Below are experts of layer 4 (counted from 0) of a mixture-of-experts language model. Rows are named router (the router's row for the expert), down (a neuron's output weights, with its number) and show model dimensions 0-255. Each number is 500 + 25 x the weight over its row's rms, rounded and kept within 0 to 999. Numbers have three digits each.
Before each expert's rows: a language model's description of what the expert responds to. This comes from a sample of Wikipedia text that the model never trained on.

# expert 5
Description: Name pieces, capitals
router:534478483473504549487529534529511516504527507533483485491512551492531493524443504523475470551476522527509543462453543537475514479486511496514487484501503476484495539497482539492526530485464496493478505482534507451502478495483493503532539500540488455512446459507517481511495492499529481524510483505479536501519483481511470493554512487476489494508477524480533501500500532473526513494461473512526499510481490538519465523531516473479468480518496550530441489487507488506515554509518554524503490505496500437446470458455509476534491499528506519504468504495467512534513514481523529469526486506495545496513531516503481471491483504485482507465491468463491457488520451526527521484482497503458527515475508497466458523537506489512465526498507475482467516517475499481540484537476461
down0:489511489461502502528479483503533511528507486506493460521509508519532463524470494517520490516490484472513521522516520487518527450556545529511490516487483477459493496526487543501498494558498507516465495515513540505469478491481504515503476502491506531502519464452472478505518496503506472484521462495475522523502488549542522512469451466497515481492515527511447496504498516500491524522498525497512478490533491508443469501574488488508503512541483477468497497534474516465489517520434472508482530498504496520500494498550492508495541488525484507506476463472471527443526466503547459559531500538500468496435541477496480492516480502524486505515501498503498479475523478477452477526505481572494528496481489493507453480487527491510482474526523497521476517574526471523540515488472497
down1:494494473494510509537528513532463496491469515498550544447436460494452492500540455480534481517515502502510539517484483476496529540503487488475517512510523507524497468499517487477494499500480523535521496487489486520516471463484527511532478509502466470457499462535536503499494500435514493480495481514492495511497484513521493534553490494526493535487520468524465536497525498419530475486506459463524524504490496471542550506529512465498476486514492527545463535507509483494529520479483512522522487492497502486467498507466486455549559511481496498524510507468511542480489470469506493496532454496495511477489488499518486480501480442520542502502472473547460531492478499506485537498509525475502526533507518516495509500468518493478540545510526524454539512487497500433515509508494479
down2:498452468481486545516511481547483501523536494524496527520498491493480444515473494534491504486481488484481539526522478444521514464487506487509528509553501514522509527480504486501467490503495553522499501494498500500533464487485528478510533523471506482469498489535494501504524494503481482555522521506524536524519534476491507469516491475498539490536468526465466482500490493475512479455549504472536493461510488524472476470501489529491481485530494510525459483494517494486478486515488471500506534526501494442461526497467507535562527512490519504484467526527504508474510550448559534520472518494549502521490466493544557484498475474514513534528518469493472478491499533505483468528434505490517447468515501468509458510491477526489458486533494475505513499480527508457466515504517467
down3:489538518490529505520554466515475504501492520500469464477486464517516498495431503493526531471491477510514537482511519531479489489493515484535493514458537507492462513511503516503531521517471490509515495471520528492488565504502542475470503512494447478490518522492494482520525535472536495509483494479500504523505512495516490466522511513516504505487529516506549503504467520507531521481500526484509537508514540519487486501501513497514487475474502512460451519479478522542450488483512534478467433491477541494483479491565532462453543473486511458470525477505512501513485511459508514550474492509535486528492461531468479506504573540474502495500474518521522510511513510528464463451469499454529527479510468520538485496497513528524471514474483543451503463502500457492470525498466478
down4:490522509473538501491496494503483543508517528526518506497481508516478518497517500496503521457421471529541514494466489495512533496539509526512505510491461526500468537502492514462496529483512502501494504505486525437498474478529483491515463496540478486474495536473515492471515491518501457496521525473468486481486505501502481499508498539545491474498498521496454547522503492476532455468505511483523515485491512508513530506515496532485487481500479468480513502466523494496514523486483524523485483491451501507489477445479550517459462529475523501469526476490538497518513535475493520476500489537492475444511509511536477507452493513503492546542448545505451467481488550531453515510510535543492525507510490467484481526459484502488456466511505542511519534540554488511540434484492548
down5:511466496505485545491490500477461513497495518517473471462576542484514539497484505515512491519502539533492505447514495434473495503521491533464459510496488515511505457531492509456503536487521488455496525517499480462517485523511498483523483501510465497554490527514503507474476486518474480509505498518487467495463482541532519459490481522527477440502525472505532481554499506482511506520492521545559479481497428515524507478488503497512538501476487555505490532529435540509505507483508515489497496473476508457524469513494524507494521496510496522493527515490492476502450515489483502509500471480452496491542523528504489484488499508477528477472507499443472531516496522455556524485517491489528478539495494525475476525518527529508484522527500510541501529473434471490501480514506534
down6:524488500526545519526521521539510492496525491513478516530501528528472484511492481498489456524501479501491495463454481486469519528477505468514463491469446482489530517477491530501501485529502554511470487496451480545467563558474493555522496493520494534538512525549467496454511472556473482494530521515464477499521477459507531458484491523485497469499502487487511476494512539491508500498512499496445478516488482483512547476533483487530507469530478546528485485516499545504483479530490490501507524500541523476478490479502499486537517514496472487523469486476522459505524518509503468499508511479488472499523481525491530469507485462455494454537415500494511452547538503480488495543468470484499447517524497509508510510522477492514488497478506502518481539521506508488507466526537508
down7:476512463484504491492493533545471507488530545516468496527499463492477519479487520510468482482552525573520522513491532507520453540528491500490528486497516516477496546549537470484499487510447507482472469480476454474483485477506516484502492492517526503482459491501516512479476492498496493484532482500515484522492472491521514496454557539496525507489485491511497489546469498525467483457506468519493492529486500478567523503530533509511498510505479527475479451505510502517523477533484494479516500491472486478501545497485489502526562481455531451463459470498512490520522501495514561497502480518494524511484549518516466452500529449536475456528457515476521471499486500474475521546511504499490519508519482527533474486552469506535490491508434503475507511497490539490490500528518498
down8:526512525521503527479488469533466484507511547480530508480476482505488482478481517472542487485525430515502502514497520499506514545477500497541506485496477486494495439488491477520519496524513519475435488427527497479522523515513519446461519438501486490543502507520554489483483478486527474513486544490502491516471462527450509498484503556499509533488478502505476493490495462502521501469498503503493491507508531458514474522494525475488513486505517481526493531513536496546503516497518478455520496517480509506482498503538500503501481490485466502464474536544511517526452554474517523514534512476488490520507506516517479499528522484489517483503492570468498484536566509516553497542527481519489478498464476486524474508507494543486526499503497487509469446476442500489506458546541495
down9:469521464453524531497494509449475494491501520518532443468485524497485451463486532498508522533478495488547517464489517460522495488498496494484523566483520436537476540456489491510499510461525506450511450521459531492478526488521498494516548520519490504458463502513506459501549485515503432487506491528523481520443448455470490482506468466482501501491541511522518487526514476495489460561474524532530532519535509508526495460510464521502484475477519481516521515500504534529504485522509458492535489485530463485512511469483512477512519517474511497511505504516500480515517515513519496502485442495503512489542477495480528513497493504519525521544516489495465487488509532488525513496515496486490487565466553496490526538510520504510468480523463528528512480496523500499480508512512508
down10:540504544525448496490469475454502546525469487530476474499453484510516479487477489489492455508459497494512499474500465525498543490469484504560543519498514503530500522450487487489490520482446494494494484489508532486495441513519512524512501501468513480521498487497497486485476522493521462499494481474477506482481520483524528523531495557538539512515495450509472537480507493536466531462515484482526499502446515518488529516506438479516494475509473511543494531502546472504496489499513478493472492499478505509499508492503510506450480462511492493531490496503496538542504512512490539519520495450508515550522495469515521476536521491521510532519509531479486494486462475483446500513515541530441527484515445504499488522512532498478487478457515515481542512507446541542507555496535497
down11:491493529536495525501472501535481554504492498481507463537491490562508481483470505528493506504514520498466467472511507500495536538482494481519513503497493458494499510471556477501428538490493533481474519499487523483478514495530438473526539524541474490465495471524513516474530444539503508477493428433500522512467547464490480499487501533509518475536514504498532528511502485505518484522513492546494492451520511475500465521502465546520480457494494461529506511503447501477494498506504515479488478531502501489466582509481535514475515496498516519494499503528523479503491497498488476530483497509459504499459504505500501511529519510499499490507438527512435507507524447506491496463511484499495513526546493499461555486494492513478490551502526501482497494505516513515494468479553498
down12:477512482554489458515466540525528488474478444500503462477472529485486462484495483479540476498490477505532489522466493478494461452498487526509527479541518522511542459549453506550485477446486469497488474535465483497504505467487480499508506492508500495509516503480512522542477490480526474515492517497507490522528512514531479517507547527448518503460554458512482505499521495558483510511483501470500464527474531510480464509457486491490513511483498524531550468502510485506512487537497476474463497521508546486444486464534533514504540496459479523546540563497488489530477478499515469484515524499484477536499500472455462515499524471562530505499505500496492484510474516485552517483529522504514511514488500471518547533479496512492547512483493486502529470499526496503487518514501492
down13:479468520496507474466459513463474496531516529491506471492478475515523473493499464476493532526473502502523494502502479473535498502490482518521518510498517485519462522510503489487506502500449504463501549513519510504500488501488481528513524491546489483509470438485564515509535464518485509485487506484505504535487521536492480466509501540521510459482513554508506456541504480510482505511471503504480511485533487470506493486521493528526535484534492468498463510503510546476496520459503471474482504499487516560509510531496536496503431503460471491500506508477468494509478491499522539510501516513511519536456516481502510512528530553512500520474517452518459461472535502470511484549507512448512552405484473452535545534510512494517452530489505524506549476487494489471478469495521526
down14:521496516529487467495483531501500492514486463539507499499499512481501498522532483511531513515479507492456471481528473472467456526539511489467426491520453526522517527468522530501471544537504501484505496526494517518517508537533490488477485539507482517525501534495513489492468521479509508533515517458505498512521502496506507446515575504439508510510474473473483492494528502512465467519493486488437497487508526516514574500458525492503475534442497516517520519480497556532529539507440495495531525518496502506479470471506525456506468529521486486468501523525514492518515493501476495518523496453490489530527533480473471509468479511544512467523516470510508533531500478469479437461492491518484525515460533546522543509503478501521513490486534502491503506498485452488506470509466480
down15:532501507469546527482503496511484470482510491467518501537574476472544473479492479503551545456494493499501499475526525546514511492528487484482489530499485484524468474483501489508548477523486546485493554476520506483493525469478486489504483527559519488477477477509497487496478471506518473495492541514496504515465476490500457441520490516477504505505507457509486474491513450520484487494454484529527485514480527493485465509517477514513520438484459487525538510471509533480499485514507496525444540480476485533535542552474514519485531475526510479464511499504510526459539490551463523483489518499518502449452504514539505458493502548475495491500481476533521452500496539506454499495523507511484489477523503470520503515505496524495488507525517498518446476501526513524557537500516508
down16:466524527479475500534505519558500508568484486486499490463519497501489458504490488491492503499495488478504529464557532477457488530500464486497507498462471513496477486508487492509445501475488503504497521509520509514493480477486502577473478453508473521457508559487506473531536467476484516495472513533489503499497521555516527480524528507505502529523487499496468484512478517478539506484526463495487521487529463483531485490495500492500498488490471517543450494500500516483508540544475485530545536504487506528524508469468494538503497523473517543529555496501501511515496450518483471531511504472490514466488497511521521551511446459473504494514492512466533577522522509488517511457504468501497500500507494449471505477559513490494452523504536454517486506490518494465531523461468510
down17:462477480538524499497497500459522524504471495501492513519533497464465496472546500452504488480491512527503504467494510492524462492505494490492516489495490513488432516556483514473546474543459543523537534515472498510521499487495475494461475528535501477537565514496510550543514506454547463499513473534497510488484520477485512501500491507474531534482478540521496529521499484490497511537531484522489493515504478496482488524491516467522532496488532544480413497515509486527498516524503499452519508464492519506464496450519500487484540515485481514495502516531458518504490467492516452500470528536474485504540510513487518480498504481488490471540509472489480532487524459535495537502467531519457519503517480512494424503521496524551495499509489502512478519483562494474506473466468475
down18:485484502526479494488521514513504502489469500511484492512507480527459496532522488502488481503501524502479503453471514502437490523502516427453508507491519496540521497486483501506482466490570473528473508496510498540522497490490525506500481488518501483476545494555497516542509548464490529519470462507463488501492477488502512561470462498483482481460513447503493530509521528507444525490551525504520481523559548472495550536503509489499496480512481505500478494499507483526518497538522505471517488519479464478518485444530524503511484535490501471481515511459539506544467522534552551489474520431504508476482492502490491460546468471514529485545525523477505493473529499476525519482492512465517473467518468483499502512496488495499481483492536510493515559484503535529478488486494469
down19:526500518471491586488444475488490479489488501510533458461504515489461531494470510529497540524507483495533450517504510501525491478555483507482521542503503513491486506493472511498504508526470548494497505472520520509520526494519518489497534492512544505469497501504545490500501511503528505516524490506517490493483498516538514519564494495482543511492538526500478468499452499508532435521438506491523539471514486459515485445487473501499500570478525490499473487464472506548492494545475506547482463469538478480498488535541497509518515474504451481481532498522496476472505445497489511495478492524495514467492464439489521513491517501463495508498467491540467464488494546502492511507522420502502477515502496489498524506494533472501467494509523508450529480501524488492496540485496491
down20:492516524504559557477465499499481506509540469507564456522535482492509488495526504506492480491541511465524471536512537481505506530470446491526493491497489500488475527525486516485491503490496480511487547509488523514516508513516505470519489546490481507479558466517493491475491528485464474492465503485490480501511478526488491464463474521483510530547488536482522484495496503512486470512492522478467485475523436538541500508508435516507491492484482504471503532526505480453489534475465539480493456528490541504513482480489484533557521505508504503499499476463522493494458453521519525488485473498474472492510488521492513482568530522468465498523503464491436520500499502513487500492488495508512523449479489486463500474587564466517472504526512513481498479509525494534508500529502506
down21:510488527481466452500480540515429470526548484514457508492481486493527567445530516467499519502535471514504509446510491542508517479492492500498480515468489513491520528504538489518447473513555516505504515475515489477513545514493470485470516531521462521504515501471527498463492503510473521462525469507492499509477496488544485501507508497483508514483456491481458505500514487511520483499484527463481505527515570461488494509485498500509533491524491441474514512511519526459494485451466496542492529489509499509474544504524492482489485553499516511511497469511535533516533488503492489544466475465491573452474546538499502518507514528523497519494534517483502494481438495509551478516477508498502501547489494515514484508446467502486496522486479493525512503533452483513471511534494502
down22:482532527507516506502523486536577462478476515514498504517455491505520516540518509463505498493524470475508517489509494539511530470531485494501500480488525498521536521503504465475522546536534477517443489510477459531473505477494454520499467477513459488523479532483516493467485500470523508456489475505494507504534539514486485465512531523526505514479536491547500484551553463515509475486491540473470497503478501492536505530533518548509524522487503517542503475472494476488527451459529536499512462505511511494524520475484535450525468555510486443491519469589504485507506512525500501472509438448510483476471486519486501512521499477517497476488512489506504477517523468488482465471521485483486521488491522507482501519488495478494464464499529483508477506460504508464514529540479501
down23:522514531478536495515477478493515501482502485489512489476496486474439503481441529501464499496489510518494572483509512495505537520459496506464453512457486485499476520501476516457485493497510522490486495455518551489519581508528514489480472532471471503517505510528448509516499502548482549490499498518535517494526516524465511493530479508472527532524508498479499525497433515473531423502488489487555523480516525509483550475535522503516526493484518503492514537507545449468489520504527511515469459480466502503495496515501512544506462495497465493502470511515509506468476506498537495529448519502479507492492519497489516470513498467459535556495510494487524504519472477493492503501487496482550506492480480439480488528501497507479468517472549540503486496483474498496550483479547503
down24:517472513481538550475520497485516556504484485530483518529530505466496511533483506488500506465512499514486471530487486464483502483544492501512496521482522539559465505528494502516533498508508537493435496497490476531526490534458523485474463509495482508476514554474505532524434520515497484472521490503493526470518457495550438491479511472482493502492480518519513515523520543509484485484543507478490557508515438511498528440512475519489483430512494491492515462496557484489481502475522505486466537475483457481532485486488506524512484495480539529487536488513510516478477432492477475468522473476483537528528494490473538509504524505494510498482541531500515464520525544471521505482476488480484480511520534530504497539517466529478505489472485529483515508490480473485458503491526490
down25:522535480515473529493473513473518518517528492496544523485517542535515486454531545494514506498496505523542494489497556500516507497475477483517529449485487516462490496487496533523476513523464496462519530496523514488531469533530481465525511499477515478527445473540539557480509521474456493546502491512471524528474466549490478486486467528519438508496507511478498492498508486502492521514530486474501482545482515528473501474520467496461479497515496487464488493509529459485511567558497569500446474475515480521491526485495490495541472491504517516468500543469504520472503509442498467495517512486530509471509491535475489488520485524485463530520543544491500462474483492500528518509484447506531512477467488476498519506505490456480497489488481519485457475510506497490491533515540498
down26:501469497550492525493544518509478516483515454462537510473498534474504539524461516530499514488486557502541449502499476520517503533521477523482502489472458486557502518479492500495475517470475529481537499480487502456525493451492475485530506469497504478467488481550461522506504468513467493493494494538523531452483484518547489498495521499512532508475510520483528530453437552484500477450469491496507510508459523481510495516494506465494459480483488479513549514489522457538487520506547524498521505475533473486527498493502506467526499505496576513509514490472461523521458503482513505489452511559521523488504481503490498508483529478520505537514492474515492514484474496491525474507493518483458551487502505503503491491494496480509466525472522519508507490550496456541511459508560480
down27:459504511496510510511539519566540492423489531520496476453561490517491531513484498521505502478493514483494516496489465516467519503524475495506531459506488513476477502497505475493538489518486510475498483501485516544504491490442495556502541482499472481536532502487506481503478514470466509549524536496473487484527457476502494518515514517536511478474478529472480497527547484495476530500533586503525507496473503493516456498477513534457513486524517530464483508507515456511471474485528517514493482523501501470533493485537474456505544522497514461499496477498439511475513496482497483509484545503488517520511484542475501526526504496509496484524497496483494495487497467483504497484503516502548484482498531527514521484446469508517494451509476494564451523583522475477475490491501524
down28:504530529478465456495515528483497511489519491445548499481451479464509524467483457514463518456560521517482490473509509492505541455501503505470563526477498500537491479500518487497488509467483478499510522512488510516529515511549552476503483532449480479483537477504483512485489482490541549499519525532507502523471476514510507474545509444534529524461527492491528517475476506485474524504510524504532506518497487519487512516478507499470483477498508458484554533499498502519429513510510515480496516472536481505527486525487469499486511477506487484524511470450503515489521487527470509462524459475499489458461494524500509518509498503514512506469486503491483505478512551542493504506501495477505443496475496526536486474465511486518481489569529516536541481463509463503552465518547506
down29:474482530507541476519522488509524503537473513493504495514470481467545466500515481474520500483473483509505470473496514535537504515458476469478474490513504514507481468524500522464528533479470507504453463517516474535487512468533533510504478508526503432461516529473525484510514519483524480493458520501418487508459522474509484493471519526509500517499485515515513445498474514490449517538508529498497513469551515510501527452478511498492455491537522497465539500508491518491463532537501487485500544488487521524515475501508520510468479498535472493491535471429494468494480483499490519517478518508530467514503495507549524570462506515487508519514550484488528445492487513534524508495494506495506506480441497553523560482495507520536510497498477538495500526525519528471484501510533506
down30:513522527466509474543498486509504505497552486505487439490486498485518500517486514522525504489480460483463505493524465461521467513470498469517481489527568511517453465519498537490518527449517463465511499496518500501500513539447503482470496547511503471478517486566524501506470475495536494514511531477518483513498473521501507485498508508492514474534481522540571525515518456527533500522502517510487485512517481508475482484450476522484516485491488495498475487483485462504483558505511496522470504489499477498447512536513508489505514517509488509499465471529480506476500489509470525503475536488557499524589505448487509496459488550479503505531498481543517476474472482511516484512475530525463456467508494537514516525540520522457540482525482483476511460489523513493479475493459524
down31:534479532491505513508498455517548506481460533516522490471549482502484490483516471539527472484495527526491527512530509510474498521501479481489496498544499515508484506511501523444466466514486525511506491498464479494506497540504518501513545505486494500508509516452500496542522478493502537529533488467528511553530489504496485526496481462483517526503538514465512479516522511456458494513504485513460482528449506536502515485446504538496469518476523519497447459481437478460497487521533475502513494517468473486506478531489543533513488479497451535496453485500567454505513508468469451515500487494475496502497538542460512466531487491482491468507501493482562533468551514542518534505522485519501547489516522472468517453519488449507494518504490494500497484494518520502480459517499485
down32:474533511469485513509474471437494487506511516505508517521483506492574469462499538519508485500510510478510505494550487496553508496496489481458498486511478562531543471503501448506515489498480530470517523520504504483507524508511494519500518538490475469502499511512484507503517481481506521526493570487468474479480484500548517448523469474530532468510492465454506491514516522504524533485459503514488502472503420479509473469478499520511477528501528471539507519510460492531431487536506531511472548529509542519512530508484512532471492526537535502531497468502488468504487443501461465477496510509457499496512510541514533487469507517459518489530477474513487515468552515495483507502489513488528459513506498514464443492497549490504484525514522505488522489520491518467507477460517492
down33:469497467483480486496492521478507505524557497437523521427539455530489520473466527515531528535494454526521470493499525519438490473493482515510452495488434515464551478506488525515530452474536495529527475511498544457489517514465510502469488461462529489491480511487520484507488490537482494508485494526521468531478499543517494508468488504506488504516504517496508549451497503491510520515494536492530546501466513473523482517520513473485475523493514471524487448502538523476545515497494513499494471471500487487565500538489528473490541551458520505503543503512474473455515492508503482506471522504533504481489503559517489527536475520518519509500503500498494472522484494503525517493491465534502489493502480534507531451476524522485489461487509476477481518530507493471476501477528531
down34:496476503484486497490504496502511528500498504525509510501576513578514484478489501468519479532500487527490522519532502515483553510533489509527521458461495453463505489498508483509496512485454502508515502521487475483510504534525517465545524524500481529493507470471493503509470484503505492496486489510484501531502483478515533513502481523519465488483509539468508493435496521507489516468452526507483494505511519508558468521495443471484479558477471501555502501502489532511518436517550473501497492533537481523507494475513516438501499499554501516536504492468535483522503566520502509489494512506510513461556510467477486486506455485469519524476507499460487449515501470508541487482470501515517489451514479529502476535522529476493497540455507510452473451507474488516483512525454512
down35:506514487521519483518478523446485494489495510433534506490555472499468505481502526515488494493504505453465492575494451474512528479486515507482501502504471525541536521464534461516462512538526474472525510479454490477495496460507481508511503488548473533475508505487505480449534504515482488507489521488504479502528478527521483503473478506498508491513530527483454547521515513493489482471522473484504505534472520498565510511517536546530528504500506544482512456506514488499548494530435451478509463515532499523513544506516466462461492542506495480522483511521513523529525500513508485503472505497516493489494499516518459537462515512534501484461463497488504510519490505515483472508525484516515530516511456495504515493467452484463540487480484472525537457529497522464551462518495532
down36:473469481518497527491520508482470525498488485516514518518480480477480505534528506527525524498486515498468496511471446497485453529509488514510488518477497438494486529498527503525466475512486502521522525468494473520498504497488538509468475505507518505515525482535513554522517500518503491477489492476517490465510491512461516466455515475490484466497509477484550461474502514479506515516472501460523467520531474511548510494522512550565486485509490486489564457538541507473487488501518528535529504467500510476467484484450516455545503544488492475533519477498461506526567476487483496488521511462501513489527482490494520546523450515503500480518528472531519517463472500535436517539522479479531487474528539500489490502539469543482516512506538501447514487522542467464463521499508482
down37:544504484510467495487467556543506487512541504536501500513496497488482488516532508516514495529512510513484470486478520515499527460531441471505563530547546493497467580537483477501520459484521460476535532502518530553493507479467471541498458491483474508501466484485512513521526474529510500470508499499482500513516483504491520498481507504480502503586482480477450461473468503443491518531529490513524520444514468455518476540483520545503488493522517529498488501459543510505493503524470493500498477548476514505505529489504507466469505510520501491496501485508502508477480488473500548471514494472509493504523485522513516493501484533486523495463462465521507500459511509540466498496500508464508525463510531501503505486512511455491514466512493494487472460490552506487477438506482460
down38:512494520488494524463475535524506511541502488499509465488478542478497504470457475525474509549526518495487471477490537496437510431519557524487490507475512505487489471521515514528468468547509535523543477489432509503486507506464524511470499537499511538477496540510492526526525499459514508512497499454488460514494564504501496472519511462495570505510493471525534525440506515481517517517510467509503524432461506513505464493512476520498508504509497507506452520528491535525474506518527505511473489482507493490520462443478493518507527516523455509503498505488515466526539499520501490505482535525482484449519464511499501514531497503480493457565476481500500483525470483462481511480510453507472491504505549520522481497502492484518527503494506456536487499460524502545489509510482497
down39:486542477479501524498500486468491522504481487507522505470538474524461469509522523489529502522531501499474513519480497502524503496505429468501517544466487485482502451535478524471526523486475498515460476489537491550467543470495500531514535507528585501503455547534467514524518471490514493510474512556525503485465477510528521462501448497466513485509505513499527502516484520450485481498494493514508521516563529514439477507515485485525493469484503501478490494482520522466516478486551529470503505539490488512490444493485503529489502490503508483495493502533507422472488480504495520464542496548555518536531489490510512467472469501520520504527497509503498502503489479539491515494527502558494477471475493519509493444484499502479499539526476475479482496503524464477517517506468540
down40:452511490489506524490480531483523496471483501456513504507460470485478511472460477509527498510510531489471522472475494520466508490463532528462491537496518517497503483469516481427528499501475492515485439451482455532491485496526499482513500499482480523499516482492492524469483478507504517490449490581471487531501486486500508459478545498445489460528523510513484505525464521524480507511510533490491527482501501499521528504511526465488525520502477529481485530473495515464510491550502500506491503508510474517516541489521519448520543481482524507529528540447518527510455513516555549495492484457547491490543521509529506475480538534523497522516492484478498513468483474502493514493489526506537479522503542494493499540536480543551479489438512491523520488481534449493473510504535520
down41:495532525499526515513470510517495497472448507527467510507487543491486528477513468513513513489524456479514487525503480525472453490496494519479549498498526489532468505491489524520540494537509531510582493503500460501488497500488498493499506499568492449481519525496507492537520502513494508519543463497469484492489504487470504495521496494496491495496477519483563500469507500431459491487446493472504542481484494536492489530544483475529489495497508534515512505561547480509507480505483499503504496534473494493507464491519568447526494503503489570499478458457459507499523542499512495480511476456485507465497514539551495520464485507509522489559481513485484474506445502494523490516453461460451534471496523552507500505491468521504517499488494486474509484496483524520496500507533477
down42:484511490470511530491503482547510468516491493494543463535514488523482483486484494542509526527503524467500502489492497470490472517493517528515523530495496494514502505570506510503523540513501501485512446464512490466533538517481517497499450482482494517501487478491549511514515521446488479476523502505523467524499518506500533461515477558514481469505519491486493478515492562510503538459457514506531507537522486500587497513477492519467515505476469502485473507455484460513533492517485529461489463491500471490469508500489514451448554483527547476478506534498476497514467494513507489495501442470543488480457500496522478461461482496489508447524472521482492512518521484538467498472499513540500566486543523484479478510460516490503446482523529499522513490467478506479509516498519525
down43:525454531557473490499459459530478555485514498549471495501485531518493493499546538481523500466537504468467484464434478505553472471499480536491527490523493518525526509507558496476446521499521486505477499533527505528503488523456479511493528487492512511539462522489505482487489489504500483500534510496515511493481511484495477454502470513524464462513484501530516511473565473478506472519481462515473527476497517516456512482485491503521494498466497473490521538489470499471501551478495516475478524515493494469528515532482510489475502471523464504511508501511510484512457494534463526554520500463514505517482460528541515503481501492549526510533488491535503497473526537528511471524538475524493482483523519499453513527455464497462521481495483493462503484512549526479451500504483539
down44:467529513547469457487470482507555513520521485497522533507521482505519549499533498477498507494501486479521481490465531515498458512521455507499517479444553544463506525530512475483482529540487485480485543507468471482507458515479533488538475447497506542476504488515463511476446498473531506490462502498460516553485510498478497492485495493473486473519542497486485515477511481508498482512470480514543464504486533481520509496512541525531501470510555516513509500498513533532526479523503475531446519471524520508488478552481484470499482538508534456476465484469506536480524498509493482488494543550518493526472533469506476518540501502459488477487472505517500509485510442500507468519482522500499539529515508438541499506516477524436528516509494504488531507503527487474514501506488476
down45:463492442507537520457510503514510507538487468495475482499491462480487496531494487529489501515496520484457506486527481481483530516463504499475511478470471470469479511514494500460534476496536427500481493532504462486549508540526506517479554529500512485491508487520506467515512494497514538485446514527497532517507497504501478492496476531499540487528509531513484547497473533465520495491514509511459500505548481514527527537433472504470516543516470475494528530514500494493506482481487452503506567503513505499522509492521472481533523514515460512514497460467489513496430521539530526506509474514524472464508521529497508501491454485505471495516518531451471529474474529529512489471534532512559495495448478545495504499483488485515503556514525502499483459508501522492450470478482514
down46:455509494509528540517530523528532481486507498518466508477499463518456493543485474465538441455484521483536485532497488548473510529503503480495436515507514512507491481486482514528529484492486519461507509504506521488499511464431509488470515481506534566481510514533501456523481497501458526497506470505517527529501540482475512491533499478490509500482525503512486449498548498466515516513500468486546466506502542494484527471524511487514495436531527512519495501470476487485510482481462550502532534532461484525495490481534488494485490499500501501502530503545502560524490437486526527525494495490503479508505490487522514537459490452491489521514531469505488491498482514475500538465510531509500475514508524500512464515443499508491508498468496515552521486476506524517508510412517465
down47:486473506510509509478530513476498502535480444466535509475509484507511460477499473484493577484500564496454481505487520511483513518499522486530507514507509513488462497502514517469466508498516468516525511489449496519483524496485490542532505522439492535501528494463487559518474537486522457490519495483544508473493490494485474530482524494446514500505495487483515485518520512479491462490490509492494482521485608523515481488488512496492515504492513509456532492519523500547557512447484529524491515497503459550551517491476497512468501467487501518508473515555485511508499514482515505437505457459507522454494500522477502480487470465518480518516487526475501461530479504525515529470485499494482497494513524476508540487522469534507492504478533488556487505509506503476522467461509551
down48:508499488498523514468500514527448550496506506493509493473492463522513477489447477501496497499473511519488491494465494465478503503498478485470489499437522443504512490545475486490491488540495557503517497507490531522510518499502524552502518442489504479500505481500512496545526518533397462506516507517525486441514476439520492493485481517497500544500497469448496482487487519468479506494464468494483540486516513540509518492493491541513472474520494491531506491527517483497509500484530480518494486529515469501483461467512510556487498526474501485508497459491534544523484448494512514523509518523509550525496533492480583469479510469518498484533475498534486473477527485517519493544473519508477493459514517484520477507502522532554481556471512529483518498493519488527468503475513495
down49:493511471511470479518450545492526505528531535478520524527493466493513528509503491493486489483427500522472520502530494486528471536493468530476497464474540457517523541484505497535516540502489488501506504477478471472487481565497454444540567528497437512475467507521494542468512522516506548484475505513480505500508507533504545484499501513514510449477492523492498502505542521484512447499478484539507489460480469513507542489449525478512514512496508504536504500487486543473512504500505473483474480467496534531491485511488508469504507522468518541492499495501530481516472481481493529522533499461514455503484509479535444502527525507500503493489493490480440490490476499469500526470545529502471451515490470497542520475482514483510506534480502482542537489483473474510514514515554522
down50:550478456511431575527521484466485494540469471488513492472518538458492509533478493518537535499530503462450521506491483544536497516506473481437513532502503450501467527516463493474492516481525529518513498488462502540452515545531504515519464496474520472512448492532489451504511460487474496540493507482486451495497518460516484526501532494527472482509485498517517481495498520526503500490500507517491525490488484505479508483486487515504507488451483523505512541509558480466464495548509530530492482543510468482471486496507529509516497505509453557548535506466485532473514483467520514481554465490508506510507509541533527461496519490491494499500478522532515512496514474481496513472461504474502491548479526487462471523528533514512487467516486506510496540490508478501497483505509504
down51:492535521505514497482462551465535480522498529510504501465517509497505509492481502487540495517493495543485496530495495469448478469497495529485511465537538493567463469493507498536461512457501493479452532480502508495512484454494493509484510506483512487497528495481563472508519479523553502476490466520490502529572509483481477495499478476547496502524492524492507488476489472515482489520495485495512496504512466415494502507476536489498536481476426522526499465469528511523490530517495496507478535504508511485499494482508515503501454545527477471510490517552512527471513510515509484478515466532496535484507500525495499501540511478476514545518471540495446516455508536549513497488567503481512483495529501484452469531492487472505519450499480501548463488498526467504539522490513488
down52:537482495495499516476508512533514489525546471464508530469523461513506498458476521492512474455524477465518538482491495513473492522515509479512515459478511478500471492490545519468558465482535525543548478490518505499479549502517503483541510507472470488458509499508513450488535497470496519464529527493538481496490465492528527484472465504493502534506512518500476508503483524517508457561523494510539507518509517462501504465499476465462510518496527473510524527532529492520501498527451510487531458537493506530470504485457511525496479445497485465481500510466490457506439505474526504475473524468465478542519518505497491467520463503509508519548494479454484500533533475497525542499554507535488469469477529485503543481510522526466483533530465474479511500488539491504481495506516510
down53:493467492491498499468473473466460533478490480514547513531503481463528480507532515531517479485501478473530544490486505510480502472488523526498505506469498508507501491491527500493465536491471541516478499517507479546469528507498523497549540504472443508485509486489514482512534464516483483508517521536496489481526501487463487522474482501504508490535502518509519502565462485463524549473535479460462511498498517446467506518424492536493515520481492527491475462520527523468476454523515521476488537508489484505490499505544493516458465517505508526517476465526536519488486488515477506505464516446522546516524552524499534522499466487512500527527459506483520512502481519466507497489553485473527495484503542489486481558461523512488523486539472481547512490511525513444461519531528526
down54:488452463482480527478464442513492482532490470528503473508488522511497512482432542516479520510501502513500473534481478478486522569501488538499476488491474484504530548496487505463507491509465526542449497501514535462496504542492542502518548513489507477488530461436536521472487503500459494486519486537506544485534522473521510452512478500477572496511487480492511478512450492507514446469470509543525477504557499512500525519524506477509485507499497494480522541485563495506508515488507508531529523451474518483486508506523487512520519467471523507455520497501461463511478528487502498488519504504469511491490518508522501509473528500500478486489539516505509538501535478452491516495522495431504505529488494475510500506514473529466458496534462497518512502505495500509504445519479537